Weights of a small mixture-of-experts language model, trained from scratch on English Wikipedia: width 512, a variant of Muon for the experts.
Below are experts of layer 3 (counted from 0) of a mixture-of-experts language model. Rows are named router (the router's row for the expert), down (a neuron's output weights, with its number) and show model dimensions 320-383. Each number is 500 + 25 x the weight over its row's rms, rounded and kept within 0 to 999. Numbers have three digits each.
After each expert's rows: a language model's description of what the expert responds to. This comes from a sample of Wikipedia text that the model never trained on.

# expert 46
router:507510513513517525553473456471515516486510539485487503481498493526469494539480517524522524484459470471525507494478466495547488521518506445482465458492501528478509472505552520477496514524481471
down0:507555465492518481486523495500491504471491516486530475478497483487453471560509482528507470506498513461514501520510503514506511514503487519479501495502535527485478490493552470496520521502539511
down1:507525512490497513484522442507497480487480486524481513472493534521570472468503458502477486485508500524509481485532478506498497512537501506496503477497481490495530477476490476511506469504512511
down2:471502488502495529509483500509504473511523514503496480523484505510475455482524525476572510525476499508473489483496496511532541516503511525465494500534508533483471540548470540493530489492481501
down3:522522473560460498506485492506543500507515514517477499545508481511479482522483447509545456476513492458486472489487526467497501543516469501465523543491515468500532479495464480505454568481459512
down4:478493482495521482510476509482508556508497472510502499483478425485493488496491497512511536524491505493486489511495511501504471483494484520507476523489469529476470486494532526513526476478503453
down5:502501480543514462537461502463480531462518494481527510470507512538493508466496509487503467532494492499489486488530454501464478566484517460482497484535478459486508499505526505525453541522507492
down6:470523450510477477476518502429519456458509547508532538504473488481505488475526473466521468490499463503459488525471508523524530461475493473498563531550506463514500476497518497485452505495485507
down7:490526550463509532514546464516504506486479469532514481472520496508489535472507468522512487523477497555529531499497488475495459508503487476499541495532514505474506478508505548472503464515474512
Description: Clause connectives. Subordinators and relative words starting clauses, such as that, which, who, where, when, plus adverbs like before and in addition.

# expert 24
router:522485485519484549568499516495490511489488499488500506480495520539472488521475511542511520516483495496510504496499488508536477527515468466489470511476518483485478469498483512476475507500520485
down0:496492473513519487525481498517516486475545473521516507506525514453497456481474504513521519487496501461531511480496489536499458485511508498520473494515495521451444434514485504488519467485470512
down1:498499522493490540514515502519493526466463508501470513520472540470498489523498516458526528479506573470476507520495529485486515494529486467496488445478510507514515480507489481556469473487453518
down2:527508474504479507502479507435480519511480511531487479463494531474489511528500541502503488499490519564542497467507498453526523503552516493508527523526516512483491456515507439491501504503505476
down3:509491549496564498534524500499428468539499503494514529464517473479477493506458519505503508473491485500510505511535504488541503525578518500487485505498514450494464512490521518511491491501511462
down4:533488491515529513498455505519501496522491540490522468500493515513489501506505515500487528429483502478506534530519466506510472490485487549505466465504460531507463493557534521446525494522491484
down5:499502508472473505495519530440503532529461517522495531454531533511487499524469552473505488492513505489470554516475493543463504472483507481509539543533493529511498485510524478521446455515491482
down6:463490496467487508514489484527473512518496509518473502499495532530537495516512498508522505497526523502519531486525500525482517495503482525443511499488478508481513509460468541502502462506502465
down7:515507444498472504491479484506458559502515526512466491515479484476446457533452464517499487515530525518509432498495510488437463510491509502498502504530512492511505476559543488499511535494505505
Description: Pronouns, modals, infinitive to. Subject pronouns, auxiliaries, modals and infinitive to in running prose and quotes: he, it, would, can, wanted to, I am.

# expert 55
router:532462522524504518516568488501532516499517541462481488489492462516487484484483504537512542507477491471516501523469549508521467523491481460548484513519503481509505488513522513477492486492530471
down0:470503539455521500489483520540466468492523566518496495500492483500467502526460477521496490484530509531498490519515504507521512523510505472498514477536514455498506491519493542476522498501492518
down1:523461450526499477535465500513507525503539469500515503496520491481484498495475482494506548505464519511488520484486540548498522481510491498446499534510464479494529481507517485478506477466522537
down2:534509499509500520472518469499512498477498481498516520487513515498502517533463530543476525489504531481481499486447512499459499477499481496527508516473554505486505421445487522504521492508527522
down3:500505456502462538502506504500500460476491479493471484473501456447440527495474493506494471486483487496476480511529513492466525507500527491488487480495484488489515482491526490513486475533501541
down4:481495544537478504543471517473491508479480503496502512536481481478447496509511502521473518491484490544513516483494503519513500535456499500512505478503491469465508498571479498532468478548480488
down5:507539503522496460519472517490514502488472476480502484502510510485541520482544519513474482536508515499554481525452480505548503513501469530483498498491500519496517507515478531531530481520520523
down6:526532518514485487513511522509490487518484540457487483511455536556470525506542528500501537491536499504512495530530511471500521457515491498507461506489483516475541493503498460520540541498505490
down7:447485507496446492490500501496527509510480481486532470523506481501499501521450485486533509505478489508499549525464490491471465557487432489486504498505488446491474480466496513531507521509486505
Description: Turnout cells and suffixes. Blank cell before numbers in election Turnout rows, colon after Authority in taxon pages, and word endings like -al, -tion, -ment.

# expert 37
router:524488489513527549555479491505524481502527492438516479501499472516469466512497509535506560497465447462534476523497533508527485520480509490486496476465477470478465482482483534500510480527495479
down0:480496510500478489478498535522505519500550553539540470515528488475527488501562466478524499515485511501501508455542521507526503493534491494482500550465515483512506532516513525516501516524500490
down1:504512515506504476439536465500516506488485444505490501461523479463473529495507522479470498529495494505505481538491513460490493441502468509497525549484531534560492474509459463464490490500526538
down2:514475545530530536523499463448512513488506544509516482537474491489504548509522504493502523485534533513520491532533487454475504516456518507513518477498537478502502441474522481511497467496454451
down3:451495501521511480508503518486540504536483501500466523507493513506540540537510519499482500469517532491485499517512430508493487532477525468520479472506515525455495538514512503504499480505485488
down4:465533556507524464412461503497524489479486482480503500510516531522513483509480474461535508455513467515518516469482486488517494504501467515525494471488518478493490453485534491520541491500575518
down5:500520525485481498524458481518516449468519525499513489502563479492503506467495526485528546471503482507497506479492469534427493500438493528474475503509467485554502486494512547475494489510493470
down6:503507503527547462487484485497557490468530508524577471498530493503487489559532501492500527456507504475546531500494492491520506501487511506471489510512481479512496470472508488557482545478490514
down7:524526473507441505471480484524546501448459478511545518501457507489479550479519520527547542472545516503562491535478505480485502487493511508505510486506476500538490568525516493484527496511473489
Description: Prepositions. Prepositions after verbs or nouns in prose, chiefly in, of, from, on, at, by, during, as in born in, species in.

# expert 27
router:483490475503486503526491474492553492501524503491510522491537518507521469508471491506543513525451482479536499512506494522528495529452503461484444509513527499500509498522513505508492504489478482
down0:502498536482465528476503512478513516482447507517478498515538489476550507488529533491496522496515486497520527502466520482577509510493491457489510477469522467570540545515515494523515490486500527
down1:511504508527538487542496480553509506539517537486485487476515472499507489532460529538466524449496495502539481538516498514474514511526497534512516478469490488536478526493517540453487490512477456
down2:509488482527503493474519546494482450539480484523505465533511493503478510526527515518507528465510474504498440540471588506470500537555541512482520508484493472509491550496481446488509495507490502
down3:496456464563483463496517480498496495476514540479524512489428504476480476527533492449557500522542487533508510492541518493529449486474551491533500508502483507471496490495509484497497515471475535
down4:515529501483496497510470501494508469525536529472497507515531472485462497501528550502495477489525542522508518518501531507497491529497517498487508521495490475504471498515490515541518472557482488
down5:455476503552536486456517505522510461513481501451469520482464481482514477492521545454504458499493484500470475538457502494512489474468503481477495516489541474514506506472498517524468503514490478
down6:490548564510496498525453515533497507520526509493466549462493501498497548451462488460492484498523531485519497519485469532501528463542451549464479510493519487464475519493493518504530518528487477
down7:500509519522489512496499553464508513527533527482462508513497532525473537533464516509491487534522522491484517535499540498519542528523489476498512498564562451489540515494464497523475466523486489
Description: Digits in measurements. Single digits inside dates, coordinates, CAS numbers and measurements, plus degree, minute, second marks, km and plus/minus signs.

# expert 30
router:525473522519521526525513478488541473503529534467470485474503486528468484452446486521539535508472495475514555505490553522507473519491455479487471498487440543501506465490526554486516451518495479
down0:488528505499530482480504487492483465476500521520527470507466501493499508467511533488500492518510505508498516532539535489501473461497479491465454512510494494493516492521478528480518543511480518
down1:499537497472493520543501535535521442507543561540518534495439472501477520476514514474448534448482483460502488469474496522533525459504499485501471481477477490516502505515521514491468498497466497
down2:483486524443488525413468542472501497532499539517519520525512512483523456497489467480485487506469507510487502531489510465511484464529505519520451491500533530509496497524483490511482521493523497
down3:495532470527489471465480485488539494528484512499494493501514508469504497504503531536488518505508483512515463535495486498450490503493502572489482477483505466500450510452496545493535483498501548
down4:525501511489515526499476497516499589483513501528448508476526537481510500510519518519507484501535479478495483478493501528512563511471471486499519526550501496486484461453538527478452474516476528
down5:514515529514484497513501501507480529512501498458537494475505490474534447521506476468490508475533528486524478495480496508494513485490518450510483498514504514476503520543501484515481485476490515
down6:493487478496493494479502489445512552502529436537486522471513540534522428483531458485507495481508493537542493512475494502533510493507529478517474505406503496510508484460508476490472514517497518
down7:529466496573513485521493510500565529513528475528511487481497502483514459528516500480512500488508467485520515470511470501499459502502473526515547518542499495490447495517517524529529491491514494
Description: Mid-name word pieces. Inner and final pieces of proper names and table labels: ChangJiang, Fabia, Honorary, Alekhine, Unchanged, Third round, PAVN.

# expert 20
router:534468514517503500536499507503561477543531525478510524497522459512457471495491525523535530516469489472507488486481487539497488526471487470520450486518495471492505468521529503488494488529507497
down0:513479523524469519567479486499507458493506441470495488481500467531497517505466519521511493498505527526537546496466478491462475494478482502525510521478481501490510472544530499483527523486504516
down1:496478461491553479518446501517495470519490473523441479506519508501516486536508509509535515488551531523511541506467489477502497446507490531497513477493504510487485517551524486503494491502517471
down2:444548423514467502497519472518471477492518516514492497459466482469535505496527524477525455477492497498518537454469522528520481466470467521524531506489493497496488426494524514523512496495461492
down3:494535496520475483537457501521491468478481495509523521478492482488543458502555506494526499481490535555513543488471485475525452491485500458512521439496457496470508464503505515521511495511512477
down4:507487456550535480536500506488511548494516548523477501467461497508489506500496493487486536511491532509502475489519498483467534496455485511517502497516531511486455522450487528466500525541491513
down5:482490527478545484495460501524497464523492505526501505522489501495438514481494510482433486488510515489483477516529512478480472477465539490528494503485474491545511518522525510475544504512493505
down6:482519461563496494528497492513490485467555463506492486515489511511513502496460521501495483543521509494471509504503496535457511540505502511515510554476499513514536493438507463491488488485526527
down7:505499483504501541465535551484503464489542495495494496502530507515491511471511503529512499499478473512487480521511544499484536527499457461483487515475539489503512497523463506529501518503463524
Description: Sports leagues and numbers. Digits in years, scores and ranks, plus league or competition names in sports text, such as League, Cup, NBA, UEFA.

# expert 10
router:527484515542508535514498488499518497497537495445476519497492515496509472481500491504516544518438477452526500496489490539511478509462461442505466502474494494507481487509510562503516479474494475
down0:497558496485512495534550501482504468556479520463511508509477504479505481519476488434553466533451519521476564493493499506434461462492521541538536522494509483480470480531500486462512461520536525
down1:510499519476499518534534492513506505460498528556511494501506537462476507470512544478489504500520516503492495490465467552535488524506544505490489490455504535506504540483492506467489480529548521
down2:464486496505531475526546470515546491519490512476504486474508479505485494535492490474504512476536488499511456535461489486479460542490535521504480510526481469459520447521512522498551501488499504
down3:503465495472512469502515536430505507459494551517508526523502489460499535460455473552524511521478519512509474498445482492496523449517526468456502525467515542527477477514510495496482516441488503
down4:503476477505506555463522487515453479509467507488499527482506511481406519510475452502526527516508471483475537518526515524485473516502487536490501512499499503502485501550495525494500481484446500
down5:526480529507529485498488488474477505466497526446551507483449469532503513436506510533470521530455500473492468492492530476526416463475531535487522490499494492504479478526495470515486587562535484
down6:518450530500487454478464508536496531471483517526512491510469489524472538490517502475532493530494500528518498555529504544519514506498531491488513483465448445504524481497510527501500478498487508
down7:485489477512543527528493509504465502516532533498448520516483467468458481501470517484472499496483518497498516512476482478523488522465492544515503512459496536456556523458461533496493506485515518
Description: Table and list punctuation. Structural markup at line starts in tables and infoboxes: pipe cells, list dashes, colons after field names, bullets, equals signs.

# expert 57
router:522484521522507569557490507485481514483505552479504491469465515533495503518483497558543547473456481483520498463504481515542479530505500461504437494498539509471502461490519519500490501530500460
down0:527492493488524512508510543522496505485529508489493508549514532506487488535528532491490536536538513486478497495491457500474495524489475520528461529497508493499462481498530499505497511520468497
down1:480481541479471518476508532493565501524461493496505511511485524509490490497563542518455546452512528490492536492493501528496498511561512490505538501457497536486506467535468475506516483509497487
down2:472479482477531546489451556475512483514512534477517493448478509461516528499490475499489517532542448480463472553530540447492519514518463509463489501488528496493469573505500483479551517509479515
down3:533480466519552525495529487456506540485511512495520444476511487488485486498529467531484554445476461458482490489484501451479491486521543514546494462527491481498499473466522471512490501509460488
down4:532458534529461498489501483459517508510469490530476506518495496497466502463508488516478516479490463474511479509530476506481528458491519528478506506454465511491476481495503472465536525490476488
down5:491523468494497538485470503453525508471549519485488478494477495556534524534543532534509511525517487521490515480500504531504517469520481533465523472470482490541482512456491518460490520543510513
down6:481494512528516498478499476469497463514483503502534474488497495485472470464452485512477520491558513514489531528529528481448477473523509455509488474498499474477462482515453482471483438521467501
down7:482477521460463495507544478520473511538479441472507522507449502519466504524441501500524524504479487505535492512488501511480511477501491483511530479466536533477502508450496540505505497503499521
Description: Function words in clauses. Auxiliaries, conjunctions and adverb pieces in running prose, such as been, than, being, whether, so, him, -ly.

# expert 32
router:528489504535478489518493482504528494522516534466496505528489460491460489506466520508544539500457517458494501512485498542501503547468525501538436507507450515507544465499522521477502522533463462
down0:471469503523487494470514517502500502509533511508449486514449521495492505502466527491481517485559455523504494504515469489521486529502455528526466474504528485534565508455437481542496456476503493
down1:530514486541500538517472506500498510484537562503472507477478489516453437516486475526499497541506515491444515483485474476468466511492467499517477470488445482493472494440542467481468467492509497
down2:494521494456499508540495510545536501475516472507491469484479482503492480499555465476528526492524501532519502464489506468482480451513525421510552522531510480470467524489537522499504507516451510
down3:536501500518454541507485518458499479483478456518526476498528512514509513498517516541489493482507486499493534521515513514522498531477485518490484499489509513493467536484521486550489547519460479
down4:477471521505515498491515523501540495509505485477517489537496493502463496442509469490484488503512437519482441489518488505518514467454497476505517546492514545559466501478508532503539475513505506
down5:505548487543459484546468523490493500492503475526508493496495513481499509483546487496505488441484511458519518498497479489517507529497479508496492495503485476504524533517480483481518500449504493
down6:527488539548524457516475516532477485551461511520462507474483494504510545487471470486481518509493520537470461499513511459484485500495530515532520487491480449479498506465484496505565504517524475
down7:491502456519532525490480509467511505491502492465489527521487482507497514518530537547513494555484489541492512492447458516498526517483490527525511481465516510546470502474484498478505462524531518
Description: Ordinals and quantifiers. Ordinal, superlative and quantity words plus decade or century digits, as in one of the first, largest, few, several, 1950s.

# expert 59
router:508471509540476521542499538495489488494532511480515499508495477512507464503510510510506521540470462461517480475508475518536467516505486460500478497469467471485481484529492530488492494484494455
down0:521478534505536504471491519511494543522500544480483516476450528504503517496531504501511548504466531490511494521506459526519486453478524499500520468499477517470525487510489557539546481511509498
down1:511478521491473484527499496511512474489473512503508525539511539510510557493509522523509559461482494486515463486513546518516518435479506504508462455484510497512491488486474511540517522497492497
down2:504489526503521533526446447488464527516507499526498577504553495487490479472507503430520499477474496462488514495511481489557484529492511513527480483503490505502472508508517480536501516496451551
down3:507433544514496548524503499472453500499510505491481535517489523522499501529477519514490512527464532487508503477486483520514512547451512482485528492497488464502496486447472483514501485544518510
down4:509492483450558503476484502511475485491480432514499481500494489528530523539511501492502503487496465459504489503532447486565532480538541518468467511515494511504494482475499499512512459492489480
down5:500496525515505536509478465488506505500512514471516535507508525478479514518554503488467540492522505462450482446530503514501465499496512448511475534468481538490495470486509488522493484517459503
down6:500455473457488504508485499454509501488516468512513508462526561468470515537508461508493498492501494518480510514509488498467481495566494498474489505500505516489535495519459460500494501508488518
down7:458484539512494526537529502523486499481503475501508461504467481465512488477458492527520547502529502472457471456530467533508506481510560548501528513504520480491500517514498470475519529521473463
Description: Section headers and table headers. Wikipedia structure tokens: == heading markers, section titles like Personal, History, See also, and pipes in table header rows such as Club | Season.

# expert 1
router:521452534535487545537525512471522492506545527468484519489477489508490456508502504505528519498454497453528492483507499514554499530504493454480488486514487498507521477498523546483494503516493476
down0:549512491504511518504481518469518494505486521482493497514451515516516501541510477445516478484488509517529533501461518452496508487484484465518489477525479489530488520474575476491486484500496505
down1:478508529546457476528506518488505538510486482518517493499442472503469553500523473518508531465457494480470479511502517559535522463494489445494475500476540502510499520480520498523494538493513424
down2:480474503494475527522515523515540488448533506508562545529523529495504486528521514492508511517497467497481525491484499488525519511491467502527499482492525416530488500517507536477513464516503501
down3:470496491494512518489494491485477504479512584451468547553485526484492479501517505511482532491570475497464557511505514514454483515463468476503512499513539496517451503506536465498505504514485497
down4:482484508487528494482495497464521511511512555520488472480513504523502478495463454510517535517505493493521501460515514527518502523564479447486473480530485483471455508501545484477479483516532501
down5:510497526518486513508504465495457482510512512505486530498533517488470501512604455489498539512508515524454469477515528481522544486466505500505495470483542483539493523529522501495543505474487556
down6:531496493479490536504505504496513485500466518474501490489506487469525465500536494484527510545461510491523507459505505498496464518511478459478526519544464526511470525490500484497488478468528525
down7:486503468507500488443506541496494508482476500493501528514513472454498522464495507509461476527482496524508538532534535534505506502441492543508512496496535512507485466423495508472480528500498527
Description: List and table openers. Line-initial hyphen bullets and first table cells after headings, plus section words like See also, Genus, Votes, Preceded, Elected.

# expert 53
router:529459483528526537540463506506493471482504507471474526475528444526502495495465532518528529543469510480520485492489504517492439540494480472501470503526468483507466508481502541472471482532509492
down0:508535495504468515499490474513492479523478471518496454489516515512468510542471514480528524511526482481491549491519491434496504453517482526477498483556523504520530459464473488465478546509492502
down1:511499510512509496525472509538472488476514483482462511473498466500535452532451520504462518521506542462470501505499494521494492510492527521459494490469536585469488488499525465476501481527479485
down2:465486501493499504498497506515497529511538500525490434510525501437470548461483503492499518510527465503507477499531531477491511480524500478490521461519508512468511520454458534473511492485466543
down3:477512453502523470502545508463498496508497504482510510485503486469517453527486464498519521484475510486498514478470501537484501531478500487491496475511520491501531463494531477495493504478507515
down4:451478528516474495529467503530517462477488506492473509505491449511497540434509465500523474497457509537533475524501531540479513473479457484483524508540504476519463515547496522503487443572473497
down5:511514486478474526540491490514576457501534463478514502502487518511504487514438490484481484514527529490518542500475464497464518500487495523502468512510517492488475495509557513514500492530482491
down6:503504462508473540546509499488482493520477510490492485486512464452509481457473524512510528463502553486481500516473476496499453522488530530515503530488462487515457490486531503533467551521524514
down7:494507475472540475513470468479504497531474478509493443474503472494514486537492512494514489555500515489484501495517512497521484574461460511481525511479471487526504488487516507523490545521534468
Description: Sports tables and dates. Cells and blank spaces in sports result and score tables, plus month names and year digits in dates, such as January 5, 2015.

# expert 42
router:533507502534550576530491498519496508496512534451490497487501486523482441520480511518524540503456472452512486511520504528522477524491498471512452460476485497507512483476519577477496466498476448
down0:525525536483475527543526520515497498506568518533469472479483484524487492508483489497471494516519468489501486525479474488548505467498478517495522531489503469514527509496477478518532504490521485
down1:528483509496491497463506509515470452503467517536523494537481538467492515448458499522506477502533530471490529497513510516513506542467531509490487514530505482531549484498500511487522525496446551
down2:522499473532478468502502510511573482479493460517535524511518525525525487468476531519502511470497521489518520493522548512439513510500511497535470503490486467546481471469491496522513457501508443
down3:508506521452496553484502487513482491476468478504527491471512532509469511519485509454481506456484535469516524474509489547493509523475522454508516470529442538565502499499502562489510494490506515
down4:552489516503492506494484503514512465460473483475501549533490482506484520496517504520499478479481472492487546517553522484519486495518485530460522511502533503477467543495525503515543546495481501
down5:528498487532490492510484532507492506522527486516487514526545487494490495489520510502533511526488466505531524461505456514501469522493508484486504473520466518518520478460525497498496535486517460
down6:479501520499458527509513489488487494477519494517493544489497533479477501528549502510503489484518501496540485488511499478549489508499540434466476504533489476467524498480497463513532542511475453
down7:472534504506515465511483532513486500503508487449487466487493509511509516528539475495511470466489505495513509533484526506523528494449489472452521529492517441508508471459551539480488576515493489
Description: Direction and motion words. Direction and place adverbs and prepositions after motion verbs: farther north, held off, left the country, returned to, back, home.

# expert 7
router:513459525530483543537504511506511481543517564499518528503527515499497479484520504509496499524455476468520481521485495507528490537465511459530471475522500497488514462510507520486524523510492454
down0:481490498518474485488479473473505493508530504492484452515490477527502480500484543483518492511495501436508539463508500501470464574484489517490528502511522464457443515504513511513504543503507506
down1:467487524482544500505557496508507512476484524467492527480497479482497467512480520500462496518470532487467524516498470502515523536454506463498546567421468547457474516479540524519508514529483504
down2:515490518518495500467566508488514516483468479514460512458486508478470489499509494426496485511518483518503496527516494461503506483528505504513506492478537461507510527494460503521475488514533503
down3:523538510512512448495465488495493502503516474493511486503479468449509475533506493493457499540494477522482528530513458484477501476502542483491498486522505522449482498513509485514513493559468460
down4:543491523534521504503522564519516496473496450482491467512479465507468498447555561490497483486496498498524516493533514497476531471505536466491477434494484513553519529456528497455501475498506477
down5:516490489479533519496496492513478474454515476494502501534497460509516471567536518514448464505506495534503427507500490478473468485509536502483511512518475499489469465499514516491495476521541481
down6:533508545491482487498489512477490495493496513510512505511500466532507461528484518461501503513498527519506514468523492490510468475498486450493492486492495487447494496496464502513491569487477441
down7:514487539525508501463505523514521473496499522489511481503486575509501474503482490496473482497482490523515497525511477506490493455536448506489511501527418511567513526515511528478470553477523472
Description: Infobox field initials. First capital letter or word piece of a label or heading starting a line, e.g. Clade, Date of birth, Chemical data, Links.

# expert 12
router:532487488541512496530531487538531494510538530465508490512516480526475476520451498505541538496440486447491473490481465515519496541485494480520437506515505531507512460513507525505500500524470491
down0:510524506534522490556496517466510558488496497464513524476504514468472472513458525474442477534478497495477509511518511520508460514485531552503494492506497495499494485469495472464512457482457532
down1:517532534510520515466501496493552489479480488481515503466493484439461437474451508471526469518501514469516537491455502496508479561507442492489485501515486495510534462504505510486503495469477519
down2:489470508512491518542474495471496507505466511505501499493497537468442508499518496519460490494525522464492548497492471450513508521558524472461476541517493514508509504475524459470497545536494495
down3:517554503489504509507553467536500513463539469533460516419533496467496472447484499492517475525482477527531483494478492554423491499474510513510500508492490521491444498502483463460472498507521473
down4:534481469508511495526469496518475558509514519473501546512478467501472484511482478550491519506526513528483552489499487548505482489516524506523484511502495496498500480490471535491492494514508474
down5:530512479496532516489456505520532482463504471474521472506490474505454521486495473488562464509470485531481531498485529516499528463486461501495508484510479457527578492462509516485460469478466476
down6:487484444451554460497479486507490505540488545502471480516520520514480534490439478533477479518473495509486546501517499512504561463473524502552515515490484506478491511499484499521509503487537492
down7:515508504474486504499506491491501476487510520505443457507498519486497471502524527464517495493525533532539499469485500508518484507501529518471523512525506481545463524461507430496508474514540532
Description: Year and century digits. Later digits of years, seasons and numbers after earlier digits, plus the word century or BCE: 2018–19, 1794, c. 1789.

# expert 40
router:543469529521499535511464483529519519487512521495499512510483493535478460532507495494511527539467493490512484477498506497501502522486508466504462501496476509499496481464502554463496507531499439
down0:491479514482486505524488523452541507530480526518482509479509494491531499478485508446502461585497465527472502480485479480460474492507480519481519527486484480474520486534487464476488475511482516
down1:553502524506466519519552480447483518486495509485506488491463507518471480457469528483472550477522532515511455475520484521499512453497532555481500479515516515485502490518476503501501454479498503
down2:486515496510510480531494497555505527500467488518425494509453530525500469494474492453492525501504492489493522492498539528505515510479506472465523510537550528469490506496534470501458465496499494
down3:456504498530449452512484504512480512500515535515430499499500484472523488512500522517511575496506542503474503523496487505519517497468501539520481483504505537481488517490500463502492478492497479
down4:525519493463527481538490461526511503476483509490506534488493493513470467510462465529505553527500523499479534456529477474472454498547512499495470547476541529488494552463538484487494459509438514
down5:483496574498518524499526494516509489495510494508500527418486479440464530528527499502477490523517472530487519497541515434509527519491553508506515502505497473520541471472481514499528500503520473
down6:521451500486543490530526511526475504530508454425540509501508502485484507503487471514518526507507491486483514494523543522495523494491471497498436476522510472497497521499486512515455509438490516
down7:529482488511514466518505450508484496500484512476519492529519481503511456507494542469503535532480507524498468489461486483475483516476516439490497520495491523500517504465484493511490507517535517
Description: Words in titles. Words inside song, album, film and episode titles, especially Love, You, My, Me, I, as in Take Me As I Am.

# expert 50
router:513448486526459509507458487491510475477518553471477477485539495530487470516464538514530524495458484493495479500493480519504522520472495480529429498534516513525484471491541526509495474487517477
down0:517514488458533451503498491524501498497490532536472494557504500515540544511468533471482483460457533490534474508503457526493536515526496495524495504540467503497500553476465522501515528509487471
down1:504474507528511477506514520459508476499501538502538475504486529495494489477486494502484481489484543505508508528462512497543512476511497451483503486497483495542551499500514508470500516508518506
down2:482501514551471537503466509492530481566469481517518508514518531519507492507493480487523467485529499503479523464510514488539505495518513515528513492528526470551491534572490457495505535488534479
down3:530556496486444489517517483488484500481488480509509499553504442551502562500481496482490463527521503493489486512432502493497501493498524514493528471505491520500511495506459524518527474544465537
down4:468486511515507534501499486547488487519512515502509534469478474505518515445487532480482469559512548531499443506512489448536510508487516428516477502520499507508512482498483515476532456474491510
down5:483547509467503459518549451519465451494501477457513456511494480494528480459475506473525563530519469512490523493469519502492470495471510486496522471492470490458491453494501487488509517446476487
down6:526468530520502521474482525543493473472523459478517498459471497507519491531492541485452504469544516546506492478505486494489505537545519464493517501500539505466476502509507526517518458498537482
down7:518463477505496492516525496451501467508504468518476496492490557499507539501505497493461540484504472486531524491481524473497512516509495439497500463517495483484476505465482521505493459467471506
Description: Spaces, breaks, opening marks. Space or line-break tokens before numbers in tables and infoboxes, plus opening quotes and currency signs, such as $, £, “.

# expert 15
router:551496531523532521519490493495513508471546549472515517487491471530505498536507519522537534500476490471521491488504460526531480524508470439485462491464472482531507494516515539482489515505484457
down0:529518559502538500465536463498495447497487457457478536483504510504533526457471475504497530527458482484527508493513489479494497439479508500478536507496500526512487474479545502479499529562525516
down1:473496474468495513502525471493462484476543483513541482504480507439471487508452473490515524497512475481510485468538471510512495531543480489496481510477469472492477483501524513541464492513518473
down2:541458480501510479522487515493501504474483486460532493518524507480482478567499529500503509505529473512472508483497490511536488461462492491473471524486491500520501478479526488496497478491534506
down3:506508495529420485495445563490487532500491508500502535530470489509502511478507515498503477462502490507508461503512501481457498512426494532453538474466476460511491501478502487492485536534526492
down4:474446468467480526478470482507524500522488483523503525490501506451488494472523513512499453513516514486493499457495514534573510485453495502491513453537524498510509497480492474515493529502564531
down5:540446510488480527503483473524476518499477517500515470463518492452523447478493517498496475522521491491469513524486470492482527511494462494494509494489541473453540512517464500474554528476462515
down6:461529536487531521483517477511506480526550430494530477522540506481456438494513495523536515500510508566441500523465497492536502510508519468525509538523517522475484522493472520495488505477534515
down7:459481505485509504496538497520478479465514529496531499479520474527476489484432458502487498468493534504467551497582524551505498486515504518497501496490525562521497512531512475477491527497503511
Description: Common setting nouns. Everyday nouns for places, times and groups after the, of or in, such as town, school, game, years, city.

# expert 9
router:507480482520492529514489501477548466485510534476507474508495488526517463522466480525531524540474517474533511522502460509519511516478521449486473494514458534531511487487551519468475492525525492
down0:482469458504518471477497504488490495513518491445518472481478541487479512498502442518491473515534476524532485485472503507494537485558508484501523486470474473497471551487508548486507536512469496
down1:480488491491477512501474483479536476486514495474469494464480509476486450494511532533486505482454525486502494526573491480486509501517477496569492491506465496478483491511508536466510472529498474
down2:525489491439494472530495476458501516505493498504499509520505507515508489491556538494485508495547478474516480491474514491469501544484480498553504519464469510511512512472523470463466484502493524
down3:523490444492525521494508513544512443468498481486535483512491478445453489477536474477511478521495495481499529552520513480502511481539502506496519495513519485513527453449514533462502518507499528
down4:509487478484518477486510509515488529533491509485443515513470464527534461511473536489515529458532514493472501469504511515528509511548466503489549475465504468486459516466475495517477516482506499
down5:476472492541525462506496521501505498492501458511509531491493468545500499522522537516498482493524464468509461537500497522477475514468499521480491487467469500461463507509530453449510495437534492
down6:515523511538510544487479463471466524462516535546557542435463549473496528516508504519468460507502489487488459466481544517516512520446499510489523484508464546480484492496526492473523460496529496
down7:489484441527484487489501476481481506487464505515529451527459554534517509481523476511504529528514489493515487474470504511504493467535503548492513420516523471534509508495503484506497493475536444
Description: Empty table cells. Blank cells, line breaks and pipes in sports score and standings tables, plus signed numbers and dashes such as +37, −, —.

# expert 61
router:515486493530532515508456502480510477507517546469478479483490489523478478504469474527527522531461474476537519513474529537503471528476468469518468490512479507497501489475534547457489499497544491
down0:501533505488517537513487484488503470520463450487506555491501477526502514521496543504478500497493492490485520529504497483445499543504498526488489480512502516493449501560487509526562465530512488
down1:496501499471504485530509529506507442514487511485476492449504533577494470484537481459508533525490468506502477514503478530512479489483480467510494506493499504481454464494515505509509497511481500
down2:443485506511489483489527521490532475467450472483500505502446510480524500509514499543497471514493503520502478508509479474562516500470452467492527491496531534480476498508499469503521497546472491
down3:457496479489477501496500527543512532504493509528483533511507486516533527534477529493499496496517491516540483511471490468502497452516498521497539575485487515506545513534467535469495518494509480
down4:499509512536553519525481505497501486514468497521524482502520478521539490511493459530492477508488499462516510482493527554535511546466536494541468515528489472532471478490464494508501528475493495
down5:555458475539505522516504439527476502485526467497477476490512477505532546478486490511465483472531496504492522451489500512518521556517516518473534521506541503486476504486502509505465492442482489
down6:453520453466527532514493471506476512501498525540533533498540473487488541530468508512527525507520479517516544519488545473497527503514502521580497497482490469514500487470499527477521496533528473
down7:489494475508455513515540482480479489504479489482490515502535493435507474554459493498490526525524504537513505520494496515506535522503513505497514488488531519507542545486511550519517521474514490
Description: Items after separators. First token of entries after semicolons, dashes or pipes in credits and lists, like Route 1, Award, Volume 12, McL.